From a checkpoint of a small mixture-of-experts model trained on Wikipedia.
Size: 9 layers, 12.3M parameters.
Experts: 32 experts in each of 9 layers, 96 SwiGLU neurons an expert.
Training: 818M tokens, 6238 steps.
Below are experts of layer 2 (counted from 0) of a mixture-of-experts language model. Rows are named router (the router's row for the expert), down (a neuron's output weights, with its number) and show model dimensions 0-127. Each number is 128 + 24 x the weight over its row's rms, rounded and kept within 0 to 255. Numbers have three digits each.
Before each expert's rows: "raises" lists some tokens whose logits its average output raises strongly, later layers aside. This comes from a sample of Wikipedia text that the model never trained on.

# expert 11
raises: "guitar", "Pic", "ç", "himself "
router:088192127181104119154065124083145133148152116133123105126149110105161146112151098119074116105130128156119138143085136135144126120121124119122136117123122130118125133114154097138101170119118120127156126120114109172117105126127130134147125122126134149120127117165110082149045110090103145108106104141173133131129129127129157094169174133152149170103162152149112114168130134136097099159134
down0:120166146164159182119151159113098103138168158125153100134128116116160093108159118122102170139124130135099121105112134113135109133118126089129118130106141130144137129143134145192135117126157096113136105142125168148107142090108097041114106144156168116129072160142160150114105129126136071125087094129150129111137138149153167164123137142117156153100092123146129112150139135144136116115118
down1:111120126089146104124107163153135129143140142145154140135127160135134177107113130139173101099141151127119099111149163090110134124180122179157119069145123117123182157115137125139119154093131163127087125149097128136130104168118123125164113164104179098092106144098128138148118112093090105120123100088119098118127120120121130148130101155144197152122113145134115095119160144101105120123100
down2:108154105137123137135129137165127142181130125154162157167104147169138125101127112131119138132156114104130154102135138135112162112148073183112162142142155150115137132138124101151123124138152142097125121104092171120150108121139133153144104150096113089106134102111120169164093131116090142119160092141181135134098104135114144073139117117096067125129102119125175108148119083105151116109095
down3:174132195105126125161158136177120162122114127124117124113101140127128147143135159146106109133120107123088091157173070127126100157116114088124168144151147142135107151099119123103148150161133126080127159109107120081112121114182177138108156153084141123094090157161148135140072123136121130162135166114106138129148114131131125126091109141115139100098091121139119120133121124118156114116145
down4:131123140119126147129143113129130159126088133146135118080122096127132180142110153157157122142146096116167122170113132152075099094153123121116156103135117111093076116118139139137087084118147122113126122097143104123127102124121188117105145130140134118083136131124095108149156108147163152116143193145141111159156181099176119126150108121129139124081143113095145147114134188113104114138133
down5:117149094093100141121112096132155104126120159122168138132128093191110143122100110121085131157141147118103160152105128108166098144128128130120144081109143115159140139102122129132106119068128119172147134186128167125132120136175112174114115156156133154078126107119133149158141134134114115162137165133141138124106125124128125099099155124094105141104103149118145111065143090140177122102108
down6:100146116124146140119126157151123159112127127138122166130143133109124127094116132139111168141161142095148171107098155095146108097099130139141200120143113146149108142144111177126128098144106120116067120106146140174137106173167102135118101126164132151145106144142137096164099143162136159117131128119166137107070088121131120124140144141101116131055070117138136110135120118107141132123095
down7:098133167113098118102137152094118121136121142109102126107134110102131149146138103120115142078130213146127157125126132153095125107128114126144135134126130137183116122132149133156106148119105132139180146115118141134142138084139139135116098146064114132119142127090105161096150127129141123113115162079103149146088124110147125160066178101145117165166120097150132163122126169157114149159117
down8:074136103183138144133110111129097133111107137128161122127114115099146086146113125085196135156111166129100111149110145086149094131151141130120117147166137141153102117118150135182131104172148161144134129108152086111147099103076103147170122104149134121168129143116139142136107093111125160129126123148153118117117138148153116152091105105123101189096133127107127122141153136150157090114115
down9:116124143140112159072125107085098137135115130086136145150086188117155121085140173106160139113141128116148073098120121134103130142135149136114113144150123118108137126129113184181119114136138109138147160152133124128111147174112100098129152102098169131091169118126097127097160163108164148098127134109119117162100129098152117159111113120112149174118154146119125083101129124171141138112121
down10:130131110118136188121120116085157151065095122101107162146128107176128143106134121134124101118084131114136159110124132163121158113165154102100170141107122135126133085158076154123100123133104131109164106105126157176159140139134145165145094134135120147142152113125122126138118126092156164168115134115117149124110089109148124153173138069131099133095110125096170129099126131127125116159106
down11:146150093117090117105148192123114086128100142167123102145131116119123118136125131118146117152122146090146149130083109138130141120146125140101143139127152119132137147127156136153126138175176129138139121094158078158151136158118105111112083147157107111088089112144141115135111153153103178131104124076143087112147157164084152126101123153159114144100173107069138102145127142100141119101128
down12:155153127109121153096136129123171131080123174099137144155165105097128112152110119138135167101134159132165136142117126105101111139097127136160183138090073080114142127103115146120113111163158113127110110097147142117113108144122123101196133104130161117105149141132127164150132105111151157120152151092133113130173132123141136132117139115147112107163089179121109145109107115137056118135114
down13:113130131158147178113119148122080156124115150102134120153108111105163137091154167119094110092139159120113103115113143110115142134107175147120123130133188147171136156104141142121147128152133103111140161142148154128123124161134077122122140072095115132143147120101125146160151112103096125171144152138134146083076091132102130082097108119118130119144098155106175121129123107162158095159127
down14:110170116107107132116106111124093119101127161114086117156112102153099090136097126122138166157138148102116114133151124133135140140150142163161119140115134126106139144105140172116165071112113112146149128119140075149125112112135161077136160158132153165152134133153136101133115080158154122104122153086115191167103137114144156126151113098141111170156116130137110145082169119142127130108081
down15:147112165177088131139148099122131165149136123142119134127097118128142121122086185142124177136138113152141093132154132116128120099129119130167148118133100105085134117135117082021175141115123102149171154151107110125150110110105177124142147113127127100104133159122130123112127139155084127160145140084112130143145110094149110156138143142162100105141151125145112107114113106103142144119131
down16:083152125139133105174133128171104108144103118081139141143121148114118117118112114138112145152138132125143165144090091124113161102103126132108127132148111128131125137107115167198063142115123143133132126126148126177108085155099082127109115113143132079143172150127096156159148120110133116102099098147127111143145102186109161163130143124117192136096109130137132168120114117159101123124122
down17:150133108170128110140164113078201132160151106123120114102113098169118118088149159134132117149144130154113108129147130122118133123144130149153113131126190143114113089157141106068178120135138141126116148121127173155119124125134154098140130168073145142087118132158157163137111144158080140093116085129122143138141111094121116128123120126142081103119121103135126098092164112125120099155135
down18:133134093146147135119120106141108132098185125138145111148093126127078126144157099151142159125117114108136097107134126146102159144118089142124125082121154140115151087094182107142115113118164117170126134120129149115165114099117179109157107112087118137152132168107133121150152121130115135091137152134124134112122129087112168164136090168176135125116129107154129129172140116098170076099168
down19:166121173113099138128134121129128113117165188124097134148130132121058119100115117132160145128135098161113122131098121127150124126140127128147124068107157120102114103134163093099141170155172170152149121128100153114079062133159142102170163112096135117119129128130145128133099147108138126137106137127133116179103145145115097129134160104155121084160131080118133127145149145116124153134092
down20:160144123152158115177131085149142122145123083159120120123108128084131127152153138143119111105107111143101190112153164106118150112095148151140133093124120120178152097099110115159093105151073134139111131118149138114147097112124124115136132105097118071152123145153089135165124160108108120103155161127178123132116138152100122145165114132121125144115097146159137122163170113114133092156077
down21:140108090110163163147113140117131121136155166107148204107112146104124115127163137112129140165162149109143136138130083096152119129098132161118127135114108172086133105180119132068142185108134092177154132126157091095134091133141139091107156108133118128114141106118133145145114103158082140128155070108128120110103105119105159150135119133145104125143144129147115104113128130131135157094130
down22:129149120117137109130162118129097111167140116142092101130116114164145124177068129151127141126105146132102155126112130131138117110157106102136116153138126124095150143137118102056201175121134137108140132140164088118111131115127166148115110160158109160106105138122166134150118141158075132150167154115108155161139165102130116131126084121145098100116161121144158123074116119119092107132116
down23:145202168130121132146095111104148091068154099152117092124114113094147147088115128119097116115153141132136115192129128124117132107137123118175133091120119154152158092145120113144140128123119136129106098107124083122119129116132180130093140144114136116068143099134100132141154144112151111107108132144121168150091129120137149156114169158148156141143107122160122124125102153096122113141190
down24:091152107151181135106161130116081129140150152114155171127138147158129126090132142127117139129162103165103116076118113121144102106168128125102112122134150133158104164123092112094118091123119134090083129147150104138126110184140139167140159129131120114090195117144123134113125118162119125164137159100099097143088132121095138148117140156149142089135121154132107115111124184109103107108148
down25:131100106124092170164113135112156144131175099177094098134134113152075127145151090094164144134160133131165154128128117114110130152086153173184140097112129092119131151155122090119102124131137133143119132142092114163141138116158149128119146113118156093124135120129106122115120093136119148120117056150114137151153146122148118117125139088145117135156085110102129133101166184095123136111101
down26:044130131075129125151124166117140154146131111142131144129098150118130152155162135138102102129139146121103146149137154139150102101112113119041084106146114142126138111115161127205124146147115155132143141104119153124084121126144097102148132164138136162110128124150167108084139129169133086112131112138124119144124134139095159142125144150104109123130121146143083122126118146161127098148083
down27:095119124056145153101107127128124141130186094117133129088135124108091156131140141114144147158087200114135120146129110092102112151105130131147123156157158086168125146110130141143120126137147127122133135122080127156135129131154132116125122129146138098153079128139153133087136090130179115074140125126145124106150118133075126139156106149152141069161116159136110118116122162170131144113148
down28:155141133130142101153134139129141160142178127140195157125097131131120164116116158140118127104113097098156125141158162124142136154126138128132109144126167132100142128152084088073142117129147120132107128137177136124105172087144153108118136133168154131100095106136155131100063143092112120122128122141112124101140151128050150099128136105140104126134159084105107118153120082109103144151131
down29:128140097100144112094181093151097111123114122146137166149097139105128115156097116116139150152140139117122155137105152119135091105132086132129113143144120129132078140166107130091110109125154122163150156108155113100125145102130165149131151144105139152083122171142133151163074111167096143084126130121121143168125162118157098105111153179154113123128127133115123111099140126057094138154158
down30:105149124115139164112094131129119095151102144147110132137115162130134133083121163133091099142090106119126090141119118144136099152173132151155152108137144161107108086149167103098118080112130087166126161120142115097142146094105097127149174123150130101075129121134130143119140131177114143164135093183112157144153119097174146124110107127129122107091125136122154164099121117143094158160110
down31:169130113107115093148117121118150117159125137113123151138112110136119131121112161133086090086132132118091136144123153138119117126126140149092139100133120113132114137151161068074182131158130150136143113139138148093109119075151159118121169115148126136127157108121112173161151137130121124139165079155161132169113104125118106148118124155133095053156152134143106074109141119133116135187112
down32:101116168117129106133116111134107111128095157111131123133123143118120107087148108154107132114102105124135110114088123140124159113121134109116092151132154134134138139127118140221090127129130108122133120144170122089147118145112071111176098114112135151197131168117115099158141117119181116149083188168113127132145118149131134090134152150167116161127092121127138156170118102143114121136119
down33:101110095148140121118139138161113118097104128131146139156115079130155174121158137105124147132138134111083158117133102163160152144141201167068141136159112147145122112118122175109142130137114154122096113140146177152115154126094173146144089121106114105137128137115135130106163120133165131117096099096086110113171124159112121094075134168082122144128137135135126135116124118122113109087133
down34:183121137097115128089130129141150113090124142133108145161162116130154105154081157144101131116087099155104145125078142190089082120155123114187146165154111127156140102146111116127152123125127107157121116105112140104119127088130173148124105097144118129121126136144151123167167111170109137065130165157114099142118132129157117122163117126130133114101141143098082134152132124097148135116135

# expert 28
raises: "his ", "involved ", "him "
router:095148107170083151121124133134158090137129124087134141151174109114158138087178100147100112159129134171143136138101064143135151113086137099145132150110133084141120119134129104101118170073146139116135126145119144178139130144109126100161123128101111130155121129129122095127092137115096145123143135098148109096112099122121158133138149129120174132071178146144083146153142114130107132129160
down0:178174150121147091162124089133150139131130082084127152131135058139123154117145125084143101110154135130136167116131172102150111134122113151124136140095119126115133157135124155131129125133085095151154111124147156116131117135131137090184122138110162110120131102102112128156129104130125104113095071143140146166163093127160123146118151100097139074148119126163153130103179150126139117099147
down1:152128132113089086152122143114145129136177113062129129114098144097166150142125104144074144136140083137119119110127155186130185115118128102129149106136111129134133121140128111116121090154103104147135127111191109161115133102131142118154156132189131121137160133138151126099135110106148118135128144162122163124108104142150076128087155122127124102128126092109148137142176097165124122101087
down2:126152109103129128118096118180121151125159131134133128151100176148085120124122074061135147125164112138137101098198145167141115089121120153101102082148156152135154149156150152141088130132111125073103094128131135093121101111125138100079126149126134134148141104106128116144137155131091153128120150104121097147107125097125148162152143122095145115107149147124137159140159138095117138114158
down3:168131152119107130157117147133146138114162122128122104105141110166114144143086104120133106115150117147123123153176109144110102147138103135135109106114169137096129131114149088060182150123106133126140146125127149117117112132130183102135129158113095123063134150131114124128131156142080117163133166132129148149137141112157110110114121139168063090148113144087106107082162147085145127116163
down4:125119173098113115174119160125138126113163143138114149108131136144134170142160123082100100094142166144125145100137125097136161166105100098132139125150125146154116117148105148161088102104105097099147080133162141131125118138127107087111144163142161147099088107128136130131129119128157087102029132127168138173141117143126151131117107135111126118161101106132153136156119115133150128166134
down5:160118113137124136146131144092151135179127102128114158159140098097122155199138139147138140121135167142142169126143129099124136113135128098156061124114124117115105115125160143146153134107124140123135128136136116106154158074118136138131115139166140136093119162144133093123092105121168146077103099147072133140103156150095122102129180132150090079136098114096093134104163113142128109150125
down6:091147149125138114150124121140169124162088127086115113159148106111127123130116135135159156108118126138114115105151112106152156129122199116101144166120139118107101143096101095147093122113132161133100149151163116091120155133068085133151095126119122106147135139131137133136117113123167113128154128168154150122123133123138120164122107159076168211097138102137114146178113130145101110146112
down7:093104164121125106131122141103131132152126170118096169118152145118146199117133179121104126116119102119122140141123172097140107116087125146116160122155099116145166136114156088092159147150120106085106085094094111122120121164143120114134155113143181162144129138144144100096120149138135160149109124140120124152118131111125156124124083194131101130155138117099107093109101156161134141087131
down8:144138114131133104123128156167174139149093145105106106130148080140091159095143132092137151147121102162128163107192104138138128103141142155138102149133161126092139114107111075123115101154201151168077126144105127135137117159129102136137160118144114141146131100104105110078126113132090138127134093112111156136140157112141126114143108138124194140097118102130104114157128163120135144132104
down9:143159107132115098168133125109122113154132171128118090102111141118124152123132090120124160082163122169123175104148148108135143133133124141097117125136170097093143090102059148108144134107151147123164151114096125127151159128106131149146101154109126115092129140128119104115130116114145148124127105154111163122160103097115115158128096168168194103161172131136126100102111167128118144076135
down10:149136131176116106181125132103147163156148193105104115070143122114116158159129148121175101101079108108139147140168143145097100097189120129132129096135131093121135100091144111120139102159131140131153167131149142123112139120119125125124092095132066165110124165171115074115124117107123124142114129083109157129132115141139115139159120104110116163152129122110157100129132119128137126120147
down11:160168134078153110149142067170159168101135126131147129134129131142120088131105167162136125101164135123118153134145102152129102127119127104145137122136134116132106164127137131100133108157124129140110141177144101145123158113154202089117147131152174153137124084114084105071128135135121151130093139126115148095134157098090105106165156141128115161103137132094134144115100124083107120115136
down12:125092142126128137162132128133129146125152151128098119133150107098117134089140130105156150108162111080145063143119112134170119118108137153101138139140097135112114136100151147136135124155109103131136116153119152120148146138152093142084133109152102142134101165135097093137105096125150141113140168167162152161110124140111128123137150123120140237117067105130130126143061120119127144121113
down13:114112131134150089154099125102128143124099134160115108130159147119107145112102099082149139145098136155103165151130121101133185108136168137119112141107124122114067113172107091119125157121126107136153175131127156088104137123163127145107169141139096105124135114084157140125118174126119096138105107131127111151127122185102102107149133127093140112153115160114162111159142083143117154106188
down14:140153131112109133105108127137109089168152119103126160132143138094117145156104133161133158132092136092117082113173164121116168171103114105094152163148130124110162096134149160081084107159145118161123115105138131139124122125136157126174111129132111154153128165122126123111117111116131133117094109116133137128123181128148087094160145136153117126080158114157104104128143041141126146149126
down15:151115068098089137124135113088111140120094136150101151123101127093120156086153111122131129117150166149117107130140157103147127119116150144120122150145098149143098109142111124152130152122166116118184127109162155111124122090069071134105148113156105147164109147116152112127097182134135118130137095124165109129133129150098125122140140122118168180123098117135136183125138111127128152196116
down16:150113107111160139101104104112094122136125154083129095130122140126148173111153164159163110128115157140120103102115121110138137134120129089133136128139104144134109154153119164180136159132151168102149139109091171161062122151114080125100170113126132148152096150117131125106121147143087105122122142157134116103133155129093127094116094099130164197134135139143106142177097103102130133110134
down17:132067111138133110125152122125116178133140115133127139132089144159143137093103141138148138143143155118121162144105142140118151108084128134140118141096091101157114081151123154124131116147136117155113123119092137160147129158119183127116125140136102076146129083126122174152142123193119125131160131195146093090117134092152121122083131088139091127167106081146132107115156156134139109122119
down18:171124112109144121125124097110129164171121081128134135079145116138110154092148161149102117133170166135139133133131120098118113107098116120145138131111132122122109107150096072156163166108167118173169146108148107133137113097115130126162109136133092113125100131125134132104146158133112109131108129099136144143121091152098137131092151130155150179126138130115179188055147128140100155120099
down19:139131094154142125137108167130129108162139098168117109159139160155110162140137144105152123097149083153126141097191107129090126128173123127131153101108142106118129118081122081083156156124139109076137122093133171150152109149143173117124100138094081120134126128125121153145140145129119155098091103135128183101101101101116124132105111128117156123084115120123176127143162121133152156121117
down20:101156166146085145113123191149137145119110176126137109146123169111128138139111162147130126109110088118130139162144104116109098149114118165102107082125150156117085133111117085129133155156159137139146120174124173131105127113161119111126147095130113134110137098089095124146120134120130151054113123130084134158073141133155130105145190115127124141094130096151097134145128122157132130138107
down21:144147094119147142156131116096081150118152098129143124130153087102121106132149120143146132108110163089141109128163094141172159088102143093123097128129118098125141125137138121080137092125105124132113097154084101115166135175104178132114115147133170142160119126126118149117189116153121139116166153136144131065127145144139184141139157138151136083147120138146134105099096095105151134128129
down22:125155106136154105103134113119153118125135132122075112110137116149152123095133125090110093114179118131177111131141182124123125131073118202179116100144140180110128147108098114066124122116143097151120097163131151121109112114146171107101123159134120116175148111104142127149139141141109160100147124146115144116114128129121112130116157139103149146124112170142144151123102129079108130074144
down23:092145082144147136132126114142144133158120112120133111152122076149125123144128144115129099138174108158149124101158140085187148169101116168125114147129110095130131157171173140144120142143142094096131150137133108106155111103130162098135153121092145144125145168117122115141072154162150146141144124082080135119118091158071166097147107130091122123125093131082146135134121126125114155113127
down24:150093099130175099136125153125157140135165138161132121121123141140108122102170151103068121112142079136093071125149118114060153109132104137147120095093147152120138101136119098143139147086166106105098137126118125143139088142138126153139163156119065123130161081102116136140130136128134134129145120166125148131145163096143136132079134110134131121126143116150099119163149164170123127106162
down25:140130137154151194142115159195124112089136122126117139101182108128138135105125106139147152132103105087176120149133116116148088175116119129105120087153152117140154141099147099091107119097132132153127113129120113098104111113152119138119165126127130120136137116105083129095160179098142110129124138084152101096131110197110129175120147110131133095153107151137117134111089107131120158150116
down26:115125157152146131136148126084121131145107128122143160145169153141117147121150115145163110110125107151102110083104161087165158120130138147101070122120113132134092133127149134161135097129130140142172126158144110169096141093094034101139088117127142144130141129169151069128076116134131147109114155158114099174121077117144119118129154135138123134106127139114124161111139153135124120139124
down27:192155148118137109115105146112106146083121086131125111137111150152140112165154141151145128143134131146110139086109127123144143115132152100111115102126118152157107133165122163174097095148180150141089082113138122135123116137183076115149152148118087148146099141128129139116157113143095099113070166133114100116149134121089138101148113121099113110121162141117151115163144083117152142111163
down28:109123177088132111140125164133146141114111131091110116178126112125166107159105169134141147120155174141147134129113096187116126123089117148073123096119128164139153095129085141082123156095145115136129107137104109158149082118155156126117107130177145131134158106150103113137125160121069150109140139136136094114144119089125123086107143136171116106120140114105127109111143118177125155147125
down29:160109109157099139127145149127078132165155080118169142189147130119143142132129159127151101127124112127075129085121078084102140112149142131098103106162155129165135129120120089114100156140128113170147140124136185161134113066131123135114144134112134088122087119128140098168147128100126113128160139132167114143156121117118162124159140094107120148099122100121102124115150125166137114131160
down30:156085144112113150116136132153130117114131138107166140124097118099166100131134129128166176113158143121156127107158134173149144143161134136121148180157105171127093130128139165154090073151159084069129129103111111149137117125113121122091122160136147137122120116144144086131129103076109095125120117061115101125166100137128113126139108135084112160111102126128133180146116150149116134122147
down31:079133157136113129062162106105159144149157129132156126110125143161134062134112110156077103120165163120142166149121159151140063136127116128120134118138112107127110126129135130111107107144122145131103133167110119129134152146097127134108108147127189102121110128133139085127132068124164114117172106102145119157172124109129107123135118117141085144139098107146163139112172164130123132109092
down32:074093122143114125145125128116110092157121117134135108132115128127149147157170118166142124103102151132152141105109144147158123082114106085114176141155122131127138112140135151114138111154106109071120108156167092147118104173133081113124116129142137113124152139145146092140106121145108088133169134110173139088132110111165149143126112137140134170147090184132112149147157119120111165126056
down33:172152126139112109105112085132135098204118163128099120186147124184128125119133128109140126152110138121087107099122168147112133118126087128119123095138116123106100133134134140109172115118135135090123164134134121146122131126153123110134204104121152133114126151144167123149137127126101100131082159136086098160133147107140130072118106139133126109134117134080129169179174131125131115099129
down34:122128134137123073130125135104089167084112098075138156096116140119124144098155161119122128163101119152098127140090189098115144121144157106100154080163108145096133151140131161169147103157102100096181159123110115159131151129154120140109114139157102157127089118102097118120109115135134140134114083090138120144171116149137164153153134170128168133120138101135140119136124147139110125139108

# expert 5
raises: "family ", "ç", "marri"
router:108142124163116131143092102125105109173138123124129150120130110110134110134146113113041091143125194151154122110097125158127140121121147117139148155136116110139137114115099128102108186078121096102169124130108153150139111146123105116126150105139105164116159128127107092136028158143151125117141114163142135088106105144115112135119125165114128152140134160137127139122138142162089121107125
down0:133131112102120165145102170145094102181127129147126135131084128136119143100101137114133093107107124073124171090182122146121119103137125118114158147094143085147159105135146145134128109120146131137125136140109150113096118165115101134125102163114151129086138152139073129138156163120181158131118139114137108156118118149096142111140145092120087138148129115116156147163098072115095166165157
down1:135144128123147140101146104119160150150122116151181143145135081155138116166152125128132114171097127128095109077146113126133136160158121123128153151185125153131154123105091153107124104104125125134138150185169117134127138065103127148151107114141124086143131078112095108127097144148132096102117153163132164106132121138130106131113163096121119102100109199099098094101141155125125115126132
down2:139138169124122110147105154118142112128102131119121146154142123148122099098117144112136145109124158123119144084116108123167098132138106064148114151085139123132113146124171116103159102151157090143171104128114132120149134135168141153118113135136146130105102109150079187160160166177175160124134095138143115081134104112107118060165120128126128094159110077123146115136147121108139154128129
down3:115145153089103115130115151163147137123124159132136137143142121136152094116127106103134113107095140187108164134098120109135174150163140126153096134130098142131116102085116096110120136130118093153147089107131165144133104103144181135170096139065106109137165122092142131146095120133137132125112139130098138157106104154126129096149090150122167107104178131105170154133148140130126188097105
down4:114112138165150154135133105134116118147098098162108113147125130153126106126154068116139157190113158133117125141120147097139118091131130121116135124147120091167109126179111121122067090100118114144100138135127128166104109177129072133097124117143123156127171170127105127126142101141114095130108141115142147123148107136128102158099162109135174170147086153134086162133148161098107147122157
down5:149110128115128085132099134157158115112111131106152116146114112119110148171174134174160126124155093113144105158111119129170158114133162145102157140122121132145132114116097119204113140120154107127132115098135128122098113130125060142124133068154133112111168146073169084121114137124131130124123116135115124133140134117113107128115152160122200121090106139114118177109101169106148123123146
down6:126134105159093132155084151139140114108149135192123178097144079101138130125158147154137142130093137118129106140100141116120119119136124110095158092122126145171111091129108091100153151124126123135076170182156106119112150112149095102115117110135133136148144154166129138160127149114162096152142124120100109148127132131162138151087124122132139138128139072103112146171127113163126141111060
down7:110160137157113124107109149155155164120110111116131169125140142151117098090141085153096148145075144137142126120170095119151131138156085160127137106138134145111124133115148169120172111120113135142108109080137136130151085132135158168157120170145104104124115141114138119111115103118111140101109132133132183098104121137103135133141102175126160124051113095150103185116100146131151146144097
down8:116138164122101129128164106146099124129122145129111127087165139109136138109110134131107084115094114110167138137099151095120156129136112151116167099142144103114077130129118123176074138156146139123145113104135111196151164094168098106086127128121112140132102105126142069139136129182184132114135103120150083171138141170132137132134166113138096155117138124149128146150121113103097131146110
down9:103062127104125122145068154152134099104110128196177125158167109119171103142105105107147154130117174134119115112142098133180101136158133113127134143130123154188140141126113102121133111110125119131126115153133072081105136155148117082135120146103127121135135135104147172126158109147145104096161150122145147113126107129127140125084177150128122126147160132122121106152095132124124139125094
down10:145135129103131128099076108141136123132133121098079140179156092143107109101148110108137161141158144146110116144166144126104137099160114163146164092157151136111136121118158162128108113117180157104115109140126127078071091137133137148131195150109157154138139128128134099117129119110116131124134146146138164165102115058160088143120141148132096116127137133096130152097137111115122108086148
down11:132101135128079110135117167127130130116140096107112142106136139109091158132155160131081108138142116155160138145149159112145133119151151086116169139103076156119132144098167134143147100113092148119177114114130194124090144093112153119129126133120121158076125149128093130102173153121139110183108132153089129147136123145116131138104108135122166122093128120091139114099082101142139162100152
down12:124127117145073104162097098142104111119152132096126083090141126133129102126129147148139116114116156123131143108069112111113139138121120180126151109154145147167139129138131158111178169088138115130163087127108124148126117144130064109104153120132112124087135126128145143120148153142116149118109167157150095117116086128138132160154099152150099119183163132068138105120130112136166174120103
down13:123147138119172096155155124150143128088111135117130117146131137122092162142132092115154106157152117064124109097184114112139156139162113135127125110108130092106133131140094111127118120153102145107115181145171153143151139122126149091109113152150100139114113155124109124109125102143162116075084127109138118080139135145116145064107163131157128131191134119178153160114139149102105116123119
down14:150129128140162169118126115129076084125139137153157121102123132123168143150103144142046111135148169134100173131132124165134139108113152108118125126122146151107115090144141126085104118146128087171113152117097139137174151096127154136178158150138122123129123088149158092146118140072111147135149123102121106130120083136102124148121113122099144118097110155083130140135130148112074130156114
down15:143120116143119134148132131150149124119140150138113161175148143145152151133162118118119114116142118136084089077086139174145127130131099128160086142139115137118120077170138103157124153102085112112119146141112115087105102118165197138107120101158095115100157138103154099140142131097110141176129140147112141122076141121132119140154068078139136120104143124103139157146129157122154151094114
down16:138096156120154146127117145097172118136099144148136134124168102114110139102142091114119145108095136113121118128079162157144161128146161123088124101135126127095165146134099125194075116167133143149112169102137157119130140132132109128120157108154107135132126153125146069126114151096125125129129149130091111145084118155118116137150109110117171183057133152104085146119120146131155149138100
down17:181118085155132121132127093148128136110176123098113135117130099186093159118102176098135101110150126130140096154168128118111109138153117130153138157131121110145148141108129098121158140114126152161143176137132094120143144112146103101074130136124109147065119112126147123082096129161142181122162142158103128107182122098126120128123096143167116117141159089134124125112147137089106104130145
down18:099161148108103107110108119108164134143153079091128127132143111140157177135147121138112146066155168107099109148132123126122128134125117095090080133137144131111151152126102106177138121134140179131136141115113114142107140109138154133119119152088127131180088147097141126134139111126125147098149140125154132129064130142125138102163166175081102157101119145168142138085155097137112148106156
down19:099135104158133208114171098104103130130126103159156155075137105159138104146150126130144109116137127124113102133111126115127105133127141142093132121155138108141106147140127157122124143125078109095116123129175154159106156108120143111094115125122140162160125126148137156107132138055142110136119160139096115086126112164132087176165125117116166153110144101134139131123088127091172108143170
down20:182161115121109139104122078150126130103161122133135114130126100144119152191122123150154127130137142136155131114113130116087110117163106135133127131092108109105155093143151099013139100157126149140100079131137147109147146099121142165158110131147142119137133145145133130125139112118135148147131085119115083099115150118134133114124156134128087102163141127169150129131132102146069138155145
down21:108125179140127121103126145130091093138157097103135150116127137134144133132136137132088104071132173110110123147133118102103121081149113109138137093077169122097142111191158164176114114163129116177148165126145119172159132148149113137133138102121121131146124121149142157130151077162087087088124134122130139140104120096124144149103136103142113141147139098097146119125165138144085153111117
down22:106103134175142139135136140149107137148112118151108137096118154122117122123105137131136104090108121145135145171124155136122117117116135177117134129122118134110139097124105138098161178172116127134075142114157167073127156124094084131122138158151113155110128119105139160114123145168176115125160115188107138125149143137118157120089085104110123110114097097137122046146097127173131126148096
down23:132112181112134095135149112113127108161081122148136094155124135151135063134077136143122137096109123129123129169137142132161124108157134090141134126128124176108122095146147085074158129163128102113155134124102131123135105129180142131154121136169161142104132135139125154173108149156111135140099102153063088125123092151149112094139122144113129066118165144100135112136135139122109135120147
down24:105143092108109116092140141165112125134161121095118143112139139153154114126116135116091136143168144120116114124153143119106106156129152118103083130150127095123095161097173132179101133122112117148156084088118154116108118151138152126128162138081174119119130159133171145118156153096129119143122141140170095115053136140125166115162159146078133134123138155112108077151123098147103154125137
down25:132185110163133097112149176143168109153156157127162105148108141140125127102119132139098137151123102109172126142127135157091148121140074138146134117156118134133084091084173097091145124124109125129141116117116162189122116112107135110112095147118111137117129105127154181126122134149136138140158083127104145119132137126178115179106107129137104149093106145113115137109106166129104133065124
down26:129089118119125118129116159126103096128174157143190127163128115132173145106105170126143097099112073141115145146108123159123188090108166122095132120124144120167109122091125119133126109156125124110135109101156118144132180134140144133136094112160155121127141087097174146117114139067150142137123118122145132147100088089078141144147151136117091150143101128118140158124114151155146100125106
down27:095149131118111101134132103152194127123086149159106104125124119103132174131167112175091157099114135132087134137095102108097152159121125145093136103137118124112124132100114114169100115132138136080159151112161151093104100142138084138156135110176134124141163134133117103077132177150160126158080125131157122120131139149161127089122075134138162124107148104124142109131124149132130141159128
down28:080084163144107161113128136107108098155096107129113099122164134134117156132130134152135111121102110150131148171101141156103142132139105133114116131121111133136121127157130137116151116151197113140116103135122154168149157137212103097152150130099148107096153106166090125141116103114088125167123139145118174157107119090123131115107122152128135106117088104085134148156105105120094127179120
down29:140181086070108115149172112141112120091176118118134146080135162165155111154097160077100074107155123114140151152131115140130112118119104125191132116108131122077145112159135146105158171110069148102124131103130123134130126135119173154134113152111155105118109134141139132124127156084146120143127128108112112124132142132179142154140146137123090137138153140146126105113114093137148096134130
down30:178083150129137163110123112136121131056106092177143097145148153135091164091142137122098122136105165122155149136120144121083090133141118084109133139120160175130149167101134133123131115123131127160153124112115139114070120141111155140120103138127105123108148121129120153133160150116118134168145167110162135142105140062115088170134118170109139122109115108110100131097138112150091121132139
down31:160132127164105122127130140126105149128106145122126066079143111106074129137133169128103123137117114117152159137123087124095087144120177108158120149126132147159142109146109137162124108176125122202141116119153139112157133121109105137122135122107119096127143160119119107106148109165119103123138148088134136115122164174122105081134143114123170057124133133123099172161153151143111121159106
down32:139160127112112122159153122118120121143094148091145156144130142108132105156143145131147147119152119172120145155107132141121169107128138135138153128151145120125121114105144151184062123079125076137151127122121146188130156127111108150096118108093154146084098105071144124117120126163147113111119060102126136107081147162143134159135140141111110153166130115090147134137146104079113124145153
down33:164133149155167163113122103118138106133150127172128138126145116104154093150114107144129115131116145130140105117150149148164097166119128106122141139131075139117119120081092163055120165135124132138105129149121132110163137091116154152138100128156133114114087151170145148140146155133145139154123114087100138081116090124082119125131115157106084190116091142144150120073125113154142104136114
down34:114154110159109131131165111125104129106129087141129124149112162116114136117115151084153123115120155088111167144163114149142154134105151146169139105146114138099164179117150127077095143123122101148143097088178094123105138124181160109109136116100144130130165090120136141148143102080121134089124103113072101104160160166111081164143133134122082120163140141121125130150130133140126132145125